Weights of a small mixture-of-experts language model, trained from scratch on English Wikipedia: 80 SwiGLU neurons an expert.
Below are experts of layer 4 (counted from 0) of a mixture-of-experts language model. Rows are named router (the router's row for the expert) and show model dimensions 0-39. Each number is 128 + 32 x the weight over its row's rms, rounded and kept within 0 to 255.
After each expert's rows: "comes after" lists some tokens at least twice as common just before its tokens as in all text. This comes from a sample of Wikipedia text that the model never trained on. Tokens count by the router's weight.

# expert 4
router [161 142 109 124 120  62 121 119 138 114 139 168  53 130 133  85 132 171 189  63 180 141  55 174 105 140  84 121 110 143 146 131  87 168 158 135  76 136 127 133]
comes after: "0", "th", "3", "5", "4", "6"

# expert 77
router [176 157 105 149  63 116 167 194 190 151 154 183  76 129 168 133 160 174 159  86 159 140  87 171 137 151 135 100  84 101  90  85 109 176  79 140  95 107 104  55]
comes after: " is", " as", " ", " with", " was", ","

# expert 79
router [157 119 153 102  90 135 151 150 103 124 161 182 114 156 122 105 144 158 105  41 154  87 123 210 112 128 121  99 112 104  95  83 132 147 145 125 138  93 120  92]
comes after: " |", ",", ";", " in", ":", " /"

# expert 47
router [146  98 140 141  22 111 135 127 125 129 171 192  86 182 165  77 105 157  90 130 127 170  96 144 104 127 128  95 107 146  90 193 117 128 141 149 134 121 129 123]
comes after: "2", ".", "1", " who", " he", " they"

# expert 65
router [150  99 177 125  68 113 186 178 158  84 123 169  88 159 176 100 137 144 179 101 187 138 148 162  73 150  72  52 132 118 131 111 109 158 111  91  82 122 144 123]
comes after: " in", " for", " of", " to", " during", " In"

# expert 26
router [178 112 157 115 103 122 122 157 193 104 163 177  81 163 160 156 122 197 149  98 138 246 140 177 166 154  70  86 118 112 161 147 140 177 216 139  80  66  83 104]
comes after: " ", " |", " Met", " C", " −", " +"

# expert 42
router [184 139 145 145  95 155 161 150 128  91 134 184 115 180 121 126 119 158 146 128 165 178  93 177 129 155 104 107  99 126 121 119 139 150 125 153 130 109 141 111]
comes after: "\n", "-", "==", "===", "D", " D"

# expert 57
router [145 126 117 128  69 107  77 176 134  92 149 184 119 192 159 131 120 167 128 126 178 190 113 150 122  96 114 132 124 124 136 161 146 114 127 146  95 127 146  83]
comes after: " ", " |", " F", " f", "re", " W"

# expert 12
router [129  96 148 125 115  88 141 155 168 116 193 136  65 225 168 124 121 113 148  95 127 119  82 152 173 137  74  70 127 151  96  99 145 170 107 128  64 112 157 135]
comes after: " ", "–", " (", " as", " described", " Order"

# expert 56
router [160  73 126 114  71  87 177  89 139  82 216 151  91  99 175 114 140 109 167 143 123 120 140 122  85 147  96  90 140 137 118 185 146 115 113 159 149  60 128 149]
comes after: " (", "\n", " \"", "-", " A", " S"

# expert 85
router [147  96 120 116 133  99  76 164 118 112 148 175  81 170 164 113 107 196 176 131 127 186 104 186 168 141 104 105 146 136 121 180 133 162  99 215 132 106 132 126]
comes after: "3", "1", "0", "4", "6", "5"

# expert 38
router [167  97 133 112  76 103 177 151 133 121 214 199  85 112 137  95 139 155 106  91 165 190 102 138 109 137 134 119  91 108 105 134 143 189  81 123 110 105  84 111]
comes after: " is", " It", " in", ".", " as", " was"

# expert 7
router [168 125 187 120 118 146 121 127 160 108 165 153  64 142 165  91 101 127 184 102 149 117 101 150 178 128  78  54  95 123 121 105 140 157 101 152  89  48  89 115]
comes after: "0", "9", "8", "2", "7", "6"

# expert 64
router [139  58 113 141 132  96 143 154 152 113 119 159 109 204 163  98 143 113 153  91 132 174 105 158 108 128  99  55 125  93 133 118 146 141 126 146  72  76 141 157]
comes after: "\n", "|", "-", " DF", " El", " L"

# expert 89
router [162  44 119  92 125 143 146 169 152  96 138 168 116 225 204  83 129 182 154  77 182 176  93 135 116 129  85 137 116 107 106 120 172 126 132 141  61 138  84 121]
comes after: "\n", ")", " non", "a", "ia", "i"

# expert 94
router [167  68 165 206 116 178 151 111 145  82 187 164  60 175 117 146  97 155 145  84 208 133  65 189 103 158  84 106 102  74 127 189 125 162 109 127 171 123 100 119]
comes after: "\n", "==", "″", " —;", "°", " also"

# expert 14
router [146  90 111  95 115  91 202 134 126 128 187 164 113 178 145  99 102 161 148 146 197 176 117 141 123 153  84 121  67 137  67 134 178 164 119 168 108 113  87 128]
comes after: "0", "9", "1", "8", "2", "7"

# expert 31
router [144 114 159 139  83 140 141 161 169  92 128 151  68  79 147 114  83 193 142  71 128 175 144 108  86 187  88 109 142 107 143 190 150  84 122 146 131  74  79 125]
comes after: "4", "6", "0", "3", "5", "1"

# expert 50
router [142 103 146 134  92  60 150 134 127  99 229 176 132 162 136 137 154 144 131 100 224 206 123 155 161 128  84 103 127  83  98 152 178 157 118 115 117 124 168 111]
comes after: "\n", ".", "==", " =", " ==", "==="

# expert 81
router [158  82  74 100 138  95 189 131 136 144 152 208  80 118 208  86  94 184 137  96 136 124 136 153 111 156 119  75 130 114 107 138 115 113 147 134 108 149 169 112]
comes after: " ", "1", "2", "0", "–", "3"

# expert 67
router [152  79 174 106  96  93 148 202 156 100 142 161  59 178 164 149  89 147 156 136 113 103 121 167 122 173  54  51 126 133 119 153 100 174 105  96 111 152  95  98]
comes after: "\n", "|", "-", " film", "==", " Award"

# expert 72
router [127 151 173 109 104 144 154 162 151 136 143 175  43 173 146 103 154 113 117  93 146 145  89 139  86 169 122  67 143 108  81 156 101 109 141 118  83 108 182 150]
comes after: " d", "-", " a", " the", " (", " and"

# expert 92
router [107  62 115 112  77  99 146 176 111 118 145 173  29 159 206 126 130 128 157 121 165 156  91 142  98 133  87 128 102 135 139 204 121 149 167 135  84 108 142 144]
comes after: ".", " of", " the", "\"", "-", " in"

# expert 51
router [122 116  43 134  44 119 173 166 131 136  91 184 171 170 184 170 134 150 108 116 118 168  75 126 133 141 119  97 142  86 102 187 171 161 165 174 133 142 205  78]
comes after: "\n", " |", ".", ")", "==", " =="

# expert 70
router [160 105 122 145  87 160 120 121 178 146 135 166  85 176 146  95 117 243 165 115 100 163 141 158 115 174  77  91  60 148 120 159 141 151 143 143 113  92 151 126]
comes after: " |", "3", "1", "2", "4", "5"

# expert 16
router [126 135 129 108  97 128 146 185 163  59 154 152 119 151 137 120  60 162 160  73 126 185 111 134 106 208  86 115 103 128 139 205 120 180 118 186 139 130  90 139]
comes after: ",", " /", "s", " well", ")", "),"

# expert 49
router [155 131 123 128  72 132 129 159 166 148 143 173  66 160 178 136  98 142 145  72 155 101  84 188 160 111  92 103 120 136 125 143 169 123 112 153  82 108 157  84]
comes after: " ", "1", "0", "9", "–", " $"

# expert 34
router [101  56 135 112  60 119 176 165 180 125 190 217 141 163 172 103 154  95 107  69 141 162  77 133 136  86 113  90  81 100 156 142 196 172 153 122  97  91 162 115]
comes after: " ", " F", " f", " T", " C", " t"

# expert 69
router [122 107 147 140 111 109 139 164 116  85 198 178 107 182 141  91  93 150 154 112 141 174 118 152 140 147  88 144 116 117 146 101 146 176 115 177 126 139 103 125]
comes after: "2", " n", " S", "1", " N", " non"

# expert 9
router [144 114 100 146  85 110 170 105 158  75 157 198  74 106 167  86 124 118 156 106 116 136 127 130  89 156  67  84  69 116 151 184 118 162 114 163 122 137 104  80]
comes after: "\n", " at", " gradu", " High", " stud", " Education"

# expert 10
router [172 131 122 200  79 128 116 145 150  88 148 129 122 116 164 100 138 153 155  98 146 179 126 195 192 179  67  69 122  89 141 131  87 142 118 206 108 123  94 142]
comes after: "\n", ")", "0", "3", "%", "4"

# expert 75
router [162  91 135 125  74 171 139 130 119  71 162 142  48 136 163 113 154 152 181 157 113 136 142 163 119 167  74  60 118 116 141  93 110 153  97 207 121 101 101 150]
comes after: "2", "|", "z", " K", "ak", "k"

# expert 17
router [152 107 113  84 100  99 186 140 128  90 235 187  34 132 175  80 134 113 112 122 152 176  97 145  81 157 103  94 138 175 126 162 162 179 159 103  99 131 131 119]
comes after: "2", "1", "0", "9", " the", " his"

# expert 24
router [127 101 116 142  80 149 167 196 172 108 172 128 111 135 125 116 115  93  78  83 135 171 131 147 135  90  79 109  79  90 156 118 148 102 112 174 103 103 142 141]
comes after: " ", " n", "–", "tern", " hig", " N"

# expert 18
router [181 112 167  87  93 161 112 125 115 106 190 171  95 177 111  93  97 206 190 116 147 169 123 140 104 175  79 107 122 134 141 149 138 148  96 182  95  48 111 111]
comes after: "0", "2", "3", "4", "5", "7"

# expert 54
router [134 129 172 130  98  98 206  89 143 107 220 186 107 134 141 134 117 129 196 127 123 172 139 142 153 127 102  80 128 134 136 124 173 123 144 203 139 114 159 118]
comes after: ".", ",", "In", " In", " wh", " However"

# expert 88
router [142 106 165  95  94 142 150 139 174 120 120 182  41 142 168  49 138 151 175  68 117 113 104 161 122 143 118 126 113 115 148 197 117 136 185 177  97 112 115 115]
comes after: " Z", " ", " (", " Sch", " Mo", " P"

# expert 63
router [155 116 110 118 117 106 149 143 103  97 154 174  68 132 149 123 119 130 144  87 167 160 105 143 109 142 106  86  82 109  60 151 128 170 119 117  70 131 127 132]
comes after: " of", " in", "'", " to", " for", " at"